{
  "hidden_act": "squared_relu",
  "moe_layers": [1, 2, 3, 4, 5, 6, 7],
  "balance_loss": 0.00768,
  "balance_bias": false,
  "attn_scale": 0.125,
  "extras": ["capped logits"],
  "init_std_up": 0.0251,
  "optimizer": "ademamix",
  "learning_rate": 0.000316,
  "max_seq_len": 1024,
  "doc_mask": true
}
Below are experts of layer 2 (counted from 0) of a mixture-of-experts language model. Rows are named router (the router's row for the expert) and show model dimensions 320-383. Each number is 50 + 15 x the weight over its row's rms, rounded and kept within 0 to 99.
After each expert's rows: a language model's description of what the expert responds to. This comes from a sample of Wikipedia text that the model never trained on.

# expert 5
router:76 67 56 52 56 41 54 37 34 42 37 51 54 55 63 69 67 62 68 37 53 68 35 39 49 32 38 85 35 49 62 76 83 62 58 63 66 29 58 18 79 51 42 34 55 59 50 29 32 48 73 84 51 69 68 60 31 45 54 46 63 45 34 34
Description: Mostly "the" and "to" in prose, plus field labels in taxonomy and place infoboxes such as Genus, Clade, Website, Coordinates.

# expert 46
router:47 54 49 57 28 21 62 78 38 35 56 70 37 65 42 79 71 34 64 37 57 66 36 49 75 79 56 60 62 55 54 55 27 33 24 49 25 50 51 16 64 82 44 40 50 58 35 51 49 55 41 41 54 46 34 54 44 45 14 44 40 53 65 62
Description: Pieces of scientific names and labels in species infoboxes and credit lists, such as Glyp-to-scelis, pal-po-mere, Argenti-no-saurus.

# expert 21
router:47 75 44 52 25 45 32 44 43 21 40 41 27 52 56 43 50 41 37 34 30 47 54 25 40 42 38 32 50 53 58 40 58 40 42 28 36 44 62 51 46 45 52 28 60 47 47 50 21 85 52 45 67 28 79 28 16 41 67 59 52 78 41 16
Description: Subordinators like when, if, although, all, plus mid-word pieces in passages with German names or foreign words, such as von Ze-ll.

# expert 12
router:37 57 67 62 57 37 38 63 50 56 52 59 42 25 36 56 46 34 47 46 77 66 33 34 38 56 69 57 42 69 40 63 39 63 52 49 43 31 41 53 43 53 80 37 46 60 56 73 50 46 51 76 47 27 39 61 65 78 48 19 13 35 35 68
Description: Modal and auxiliary verbs and infinitive "to" before a following verb, such as would, could, can, will, did, must.

# expert 25
router:46 46 56 69 29 43 37 50 59 66 51 41 55 39 40 54 33 34 61 43 19 19 25 41 52 26 19 50 44 64 53 49 31 37 30 32 10 66 42 54 21 70 53 40 72 67 57 31 52 73 63 48 60 32 60 34 58 71 23 36 45 56 57 41
Description: "was" or "is" after a subject, and table pipes and word pieces in articles on songs, albums and films.

# expert 23
router:65 15 49 42 29 54 54 18 57 36 35 30 45 22 51 36 61 69 59 46 47 58 51 43 48 67 54 57 44 57 37 45 30 41 40 44 66 42 45 48 30 62 49 53 50 50 54 41 56 60 38 55 39 79 66 37 54 33 31 36 46 26 54 57
Description: Percent signs and mid-word pieces of foreign names and words, like Hispan-ics, Rico, Kong, rehabilita-ti-on, in demographics and coordinates.

# expert 37
router:46 79 62 71 51 31 45 50 67 37 48 63 28 23 34 52 55 27 33 28 27 37 50 58 62 70 48 26 46 63 26 40 38 28 33 60 37 36 51 49 67 55 56 50 48 29 42 56 22 59 70 75 64 38 52 55 45 39 48 43 58 55 48 65
Description: The prepositions for, of, to and by in biographies, plus middle pieces of first names and places such as Mar-ily-n or Jer-usa-lem.

# expert 40
router:43 66 49 73 47 27 63 57 51 55 57 43 46 69 53 68 65 48 77 33 56 67 58 56 54 46 57 70 45 56 22 39 50 25 25 53 68 52 48 21 66 57 41 48 54 59 53 36 30 39 46 73 71 50 69 59 23 46 75 46 48 62 68 51
Description: Field labels and list dashes in infoboxes and taxonomy lists, such as Education, Species, Genus, Occupation, and table pipes.

# expert 10
router:49 71 19 51 61 57 33 66 47 47 47 59 57 73 39 42 78 41 57 48 45 68 66 21 52 71 43 61 70 34 52 65 53 50 46 75 36 45 62 62 65 73 51 53 68 47 63 54 50 39 38 57 54 26 53 56 60 80 66 27 34 57 67 39
Description: Inner and final pieces of longer words, often after prefixes, such as dis-able-d, inter-vention, mista-ken, plus digits in formulas and tables.

# expert 14
router:35 77 71 62 50 57 33 24 77 43 38 51 20 38 52 57 27 63 29 38 33 48 53 37 08 66 48 45 52 32 22 55 62 45 71 63 53 75 18 59 26 51 49 31 56 67 69 45 38 50 65 60 73 37 49 53 30 57 61 40 46 65 53 70
Description: Prepositions right after participles or verbs, mostly by, with, on, in, as in "held by", "signed with", "meets with".

# expert 30
router:55 50 58 67 47 66 25 57 26 22 40 33 24 19 17 72 57 53 55 06 46 27 54 50 35 72 45 71 44 55 41 51 60 35 38 65 24 31 37 52 49 58 62 30 69 76 57 27 45 46 55 58 66 47 83 45 06 71 52 30 62 55 30 21
Description: Function words like and, at, on starting a phrase, plus backslashes in LaTeX math such as \mathbf, and tennis score tables.

# expert 19
router:52 53 57 74 47 43 35 57 71 31 82 61 37 36 47 70 40 60 19 42 44 19 41 45 49 39 61 71 86 39 46 58 54 43 43 55 51 22 47 49 49 65 55 60 50 48 36 37 38 67 26 89 26 29 30 42 62 61 59 39 28 80 68 46
Description: Middle pieces of words and names like She-ff-ield, verb endings -ed and -ing, and digits in track times and measurements.

# expert 31
router:44 40 48 70 38 46 42 37 40 24 48 51 25 41 52 45 52 53 66 56 36 31 49 40 43 76 57 57 53 54 44 17 52 38 48 51 42 49 32 41 31 58 32 39 56 65 48 43 66 37 38 37 67 50 45 25 26 47 14 61 52 37 81 61
Description: Final r of surnames like Graedener or Wiener, S in U.S., and equals signs opening section headings.

# expert 24
router:33 50 32 70 60 82 34 41 66 57 58 32 66 58 45 49 68 34 48 44 49 43 59 55 40 49 51 57 50 40 45 48 61 60 41 58 45 46 41 25 99 78 48 43 53 31 53 67 55 30 38 59 58 29 55 59 39 75 66 50 41 66 44 42
Description: First piece of a word right after a line break, open parenthesis or quote, e.g. vi-ce, Pro-po-sals, E-DF, res-erve.

# expert 47
router:65 48 58 54 25 53 53 37 49 27 54 48 47 56 66 65 42 57 29 64 16 37 30 47 42 65 66 70 56 44 37 65 70 45 45 24 59 59 14 81 30 34 30 56 38 52 40 27 61 66 49 28 46 45 37 52 10 41 40 91 47 57 51 38
Description: Last letters of proper names and place names, often Germanic or Welsh, such as Tweddle, Hødd, Dyffrynoedd, Novotná.

# expert 4
router:39 58 68 53 24 37 46 78 32 54 28 71 45 59 51 35 68 67 49 54 42 81 56 41 62 51 33 56 62 78 53 68 34 41 47 53 52 51 51 70 29 46 43 65 40 90 28 22 50 51 41 33 62 38 40 39 51 50 26 41 34 56 38 70
Description: Linking words starting a dependent phrase after a comma or noun, such as with, while, although, despite, where, and.

# expert 15
router:35 56 43 39 82 38 59 44 57 45 35 41 26 72 83 82 66 40 32 62 76 52 48 28 48 13 22 41 26 46 47 34 70 54 57 46 62 52 75 39 77 62 49 13 60 42 45 61 36 56 58 45 34 81 58 63 37 32 71 32 56 43 44 54
Description: Heading equals signs, line breaks, colons after infobox fields like Born, Genre, Phylum, and is after a biography's opening name.

# expert 45
router:69 69 58 60 48 34 32 33 62 37 29 29 22 73 54 71 65 64 37 29 41 77 28 46 63 45 67 59 87 52 44 63 69 52 78 42 39 36 44 34 70 53 44 36 71 50 42 26 51 48 61 55 48 49 37 45 16 48 43 57 82 47 27 34
Description: Prepositions in, from, near and into, and compass words like northeast or southern in geography text giving locations and coordinates.

# expert 6
router:56 57 62 67 38 65 39 50 61 47 53 64 67 64 42 46 42 67 49 53 28 65 37 66 74 76 45 60 53 31 35 50 37 60 61 44 49 23 24 49 63 67 32 33 45 37 72 49 60 39 31 66 52 54 61 61 33 66 52 61 59 27 84 42
Description: Nouns of position, part or time after "the", such as end, half, middle, latter, day, plus name-ending pieces like Grand-e.

# expert 42
router:25 38 28 33 35 41 34 59 46 43 47 62 37 54 44 36 47 39 44 74 75 15 69 48 62 65 51 10 71 50 40 35 39 31 19 37 58 71 69 59 26 64 44 44 42 50 38 49 19 68 24 47 54 46 45 42 63 17 10 19 45 82 63 65
Description: Line breaks after headings or list items, and endings of scholarly words like radiolog-y, physiolog-y, pharma-ci-st, sym-po-sia.

# expert 8
router:52 53 37 56 50 62 53 44 58 75 65 57 48 53 75 63 60 61 50 59 54 25 45 66 59 68 51 77 53 46 34 81 49 57 47 63 70 43 18 50 24 44 41 40 52 57 34 44 64 46 48 65 68 58 57 48 58 24 63 64 33 60 70 53
Description: Final word pieces closing surnames, place names or codes, often in tables or lists, such as -en in Batten, -et, -us, -er.

# expert 9
router:76 18 73 65 38 56 32 43 66 53 83 27 56 37 36 66 78 82 33 43 39 28 46 38 20 41 51 66 49 44 52 51 50 60 50 61 60 37 19 75 77 57 42 50 63 56 55 54 81 59 83 60 46 60 69 36 48 57 48 60 33 47 39 59
Description: Month names inside dates in prose and tables, such as 29 March 1960 or 18 August 2018; also name pieces like Nov-gor-od.

# expert 43
router:55 50 35 53 24 46 56 47 52 44 33 47 61 73 73 50 56 70 62 55 29 62 45 51 47 61 45 69 67 69 36 75 31 41 35 64 64 45 40 10 36 81 44 36 90 47 51 42 46 60 47 71 24 72 50 43 66 48 61 34 58 66 74 45
Description: Mid-word pieces in ordinary and foreign words like gunsho-t, molec-ule, plus $, mi, mm and braces in measurement markup.

# expert 3
router:62 41 69 41 14 54 54 30 48 64 44 60 43 52 65 37 48 43 79 41 41 33 51 53 52 58 18 68 36 66 55 53 29 20 44 45 66 74 47 58 14 46 48 50 50 89 48 21 49 51 60 27 47 51 53 56 24 70 26 29 76 71 51 65
Description: Final letters of acronyms and codes like IATA, ICAO, SAIA, plus commas and closing parentheses after proper names and places.

# expert 38
router:50 36 44 36 50 47 48 29 43 37 73 33 44 22 20 62 50 67 52 47 26 22 53 46 17 70 38 60 51 39 24 39 39 56 68 45 51 30 31 49 43 58 33 56 42 46 49 56 53 53 63 46 70 40 52 54 59 47 27 25 43 72 26 66
Description: Pipes, zeros and name pieces in football and athletics stat tables and player lists, such as Fran-co, Al-meida, Super, loan.

# expert 32
router:60 69 60 63 15 63 56 62 62 49 52 70 62 35 43 42 75 64 62 39 43 52 47 37 48 70 41 60 15 50 61 53 53 27 57 55 37 47 55 40 40 52 35 20 56 58 42 44 56 52 52 13 43 61 74 52 56 65 46 52 55 50 41 51
Description: Pronouns opening a clause, mostly which, that, who, what, it, they, often before was, is, had.

# expert 16
router:57 33 52 92 49 46 29 45 54 45 42 33 56 44 28 62 54 42 63 45 55 50 45 64 33 49 28 64 54 44 62 47 60 60 42 78 26 54 39 25 62 46 58 37 61 64 49 35 51 44 73 53 22 70 45 36 46 74 51 58 52 61 29 58
Description: Table pipes, "the" and name-internal pieces in sports or statistics tables full of numbers, e.g. Se-ba-stian, R-á-pido, O-ğ-uz.

# expert 35
router:54 46 59 42 37 28 65 36 52 47 70 47 54 60 31 42 34 60 65 48 38 30 41 52 66 63 60 54 47 31 50 60 31 83 53 31 32 49 17 78 56 39 38 74 39 63 50 62 81 25 56 45 50 46 77 30 51 46 27 51 46 34 47 65
Description: Head nouns of political and organizational names after United, National, State: States, Council, Minister, Army, League, Constituency.

# expert 39
router:38 50 57 70 39 39 62 42 60 64 54 37 37 52 66 70 49 72 52 60 38 49 42 47 50 36 55 59 55 57 41 53 56 41 37 42 47 52 53 41 15 78 61 46 62 83 61 39 58 42 61 76 55 41 62 39 35 50 31 25 46 35 51 88
Description: Sports and election table cells: pipes, year-range dashes, See, following, Notes, Seed, medalist, headers and result words.

# expert 20
router:33 41 64 72 40 49 50 42 44 34 72 38 42 56 40 30 56 42 57 10 59 38 33 40 54 45 52 87 34 61 25 58 75 40 55 55 33 60 31 59 12 38 68 49 56 81 48 30 69 48 58 46 50 35 77 26 49 52 10 36 32 39 45 63
Description: Opening pieces of personal names and party codes in election result tables and politics text, such as An-ju, A., IN-C.

# expert 34
router:49 68 43 58 50 53 36 55 46 28 82 70 37 68 38 52 16 50 55 46 39 27 32 42 64 59 58 29 57 29 48 37 45 57 51 52 36 41 62 47 51 56 14 38 73 50 46 56 50 56 40 53 44 06 52 49 43 75 38 56 46 42 70 54
Description: Nouns or word starts right after the/a, and was/is/been, such as factor-ies, an-emi-a, Binomial name, the cancellation.

# expert 33
router:54 62 33 70 58 97 25 74 42 64 60 40 81 60 44 59 51 42 51 53 49 67 46 28 30 43 36 53 58 34 50 53 66 51 34 64 40 29 46 59 83 67 32 42 46 32 58 62 51 41 31 64 68 26 60 58 39 64 65 46 44 64 46 28
Description: Word starts like ult- right after a space or after "-", "(", quotes or slashes, plus table pipes and hyphens.

# expert 28
router:59 25 83 47 20 46 52 07 55 52 30 35 46 36 47 29 39 70 58 50 53 56 62 63 37 47 42 42 54 62 30 48 27 46 47 49 63 50 48 42 10 53 20 57 56 53 59 32 46 55 41 40 45 71 44 48 36 54 26 46 69 24 46 76
Description: Inner and final pieces of non-English names and scripts, especially South Asian, Arabic and Slavic, e.g. Padishah, Venkataramaiah, -ić, -ovsk.

# expert 1
router:50 52 63 80 27 44 43 32 69 54 45 76 42 33 26 32 50 40 47 25 53 41 39 45 50 35 63 72 53 53 40 71 33 44 21 58 37 67 31 89 31 63 31 32 62 70 32 11 52 61 43 46 55 39 56 11 49 81 42 66 38 49 43 62
Description: Mostly "that" after reporting verbs such as noted, explained or stated, plus relative who/which and whether, if, how, because.

# expert 11
router:56 56 48 43 41 52 32 44 53 63 21 38 59 39 62 41 47 69 31 41 21 32 46 52 42 55 62 62 38 59 42 61 38 45 21 35 61 40 15 79 38 39 54 33 34 48 48 33 63 40 65 40 61 60 64 46 30 53 25 46 60 43 45 41
Description: Adjective-forming pieces like -tic, -ical and words like ancient, traditional, census, per, plus the, The, later, more.

# expert 17
router:37 65 49 61 40 49 55 50 37 36 61 58 26 27 36 28 52 34 60 61 71 47 31 25 69 68 58 58 48 23 34 58 37 60 71 54 48 46 31 36 32 38 49 53 18 24 33 39 54 47 67 45 66 41 65 31 62 62 42 63 32 39 59 55
Description: Commas before and or but, hyphens in compounds like late-night, "as" after such, and word endings such as -ing or -ized.

# expert 7
router:51 51 52 24 29 36 63 27 42 48 55 50 42 63 57 47 53 65 55 78 65 34 39 59 54 51 41 54 40 24 53 54 58 44 45 21 47 40 50 58 36 35 22 55 27 49 46 39 68 45 80 25 39 72 44 25 49 24 21 63 69 45 59 51
Description: Word-final pieces such as -s, -ation, -ts, -ent on nouns, and final year digits, often in lists and tables.

# expert 26
router:58 37 36 36 45 52 40 46 82 82 59 35 48 37 44 61 47 74 43 39 39 26 38 44 38 52 29 52 41 49 06 52 16 48 32 62 54 46 13 64 75 64 53 30 70 57 63 46 68 22 36 40 66 87 61 67 39 32 38 52 54 39 48 39
Description: The s after an apostrophe or ending a plural, as in men's, NFC's, script's, Knicks, mostly in sports season text.

# expert 2
router:53 43 68 55 42 55 54 67 36 43 66 61 30 17 29 38 80 43 78 55 72 35 45 54 72 63 66 41 43 38 41 61 34 41 40 52 46 66 49 44 20 31 48 72 48 49 42 29 55 29 65 26 68 46 60 36 24 55 48 75 44 47 55 44
Description: Word pieces inside names and entries in wiki tables, especially racing, election and country listings, such as Gant-ö-gs, Sierr-a Leone, and brackets.

# expert 29
router:56 60 47 53 57 43 32 26 59 32 51 46 45 66 66 60 37 31 72 44 57 51 41 37 43 42 51 51 67 63 35 64 48 63 47 72 14 44 48 64 59 67 47 41 50 37 62 59 47 48 37 51 52 24 30 49 55 61 44 50 55 72 55 25
Description: Syllable pieces inside non-English names and words, such as Y-oga, Am-na or Ele-na, plus table pipes and zeros.

# expert 13
router:39 63 51 59 39 22 49 46 54 27 63 74 41 33 57 57 51 74 71 59 46 53 18 53 49 64 35 39 55 59 20 37 39 59 68 28 35 40 63 51 00 51 47 45 55 50 63 59 58 63 50 50 43 34 49 67 52 66 30 34 41 53 37 49
Description: Plural nouns such as structures, stations and Places, the "=" of section headings, and mid-word pieces of personal names such as Hol-ger.

# expert 36
router:33 41 59 66 23 29 36 75 41 55 50 64 40 62 37 53 46 51 49 47 41 61 50 42 57 57 36 81 47 48 54 78 52 65 32 63 31 56 55 60 39 79 84 54 44 80 24 33 54 60 26 53 50 23 26 47 73 77 34 50 19 60 76 53
Description: Past participles and predicate words following is/was/are/be, such as played, published, built, released, introduced, available.

# expert 0
router:50 71 56 50 41 51 54 55 32 47 89 50 26 54 60 49 43 19 51 25 86 34 52 39 63 47 42 56 58 46 43 52 28 42 57 44 08 74 66 43 49 49 63 31 51 46 53 46 48 54 49 69 72 30 61 40 49 72 29 47 35 55 41 51
Description: Opening quote marks, paragraph breaks before headings or tables, and number words like million, billion, hundred, e.g. "millions", "billionaire".

# expert 22
router:51 49 77 52 39 30 48 42 59 56 50 50 55 54 57 63 46 78 58 46 38 44 47 50 63 47 27 40 63 58 41 62 41 44 46 64 35 73 59 61 49 50 42 53 43 65 55 39 34 60 68 61 43 37 43 66 15 63 25 51 71 43 38 69
Description: Endings of proper names and codes, like Man-ch-u, Man-hat-tan, NZ-L, and periods, commas, pipes in racing and team listings.

# expert 18
router:31 57 42 60 80 58 38 28 63 55 56 32 68 40 17 32 64 24 45 55 32 32 58 36 85 68 43 44 42 79 37 46 35 42 58 68 31 48 48 43 78 54 37 45 53 20 65 78 51 44 48 61 59 41 71 42 40 64 55 28 63 46 48 67
Description: Word pieces following short name starts like Al, de, Le, Di, such as De-ist, Le-ist-ung, Le-ban-on, plus hyphens.

# expert 44
router:21 40 71 35 44 41 55 38 51 69 47 50 40 31 16 26 38 45 45 37 72 45 60 25 74 52 59 31 47 84 19 28 26 32 40 22 51 53 46 47 39 64 44 71 48 57 53 49 49 56 57 50 35 76 69 32 37 54 41 30 71 47 42 82
Description: Apostrophes of possessive 's after names, plus mid-word pieces of foreign words, e.g. Tomasi's, band's, Euri-di-ce.

# expert 41
router:60 65 46 28 24 41 60 78 49 51 44 45 52 35 39 48 48 48 58 32 38 32 27 42 35 46 21 69 40 60 59 62 34 50 46 74 26 73 48 69 29 69 54 44 69 45 32 45 28 51 59 12 77 56 39 32 53 74 33 32 57 36 47 50
Description: Mostly "of" after nouns such as range, number, part or loss, also for and in, and adjectives like special or standard.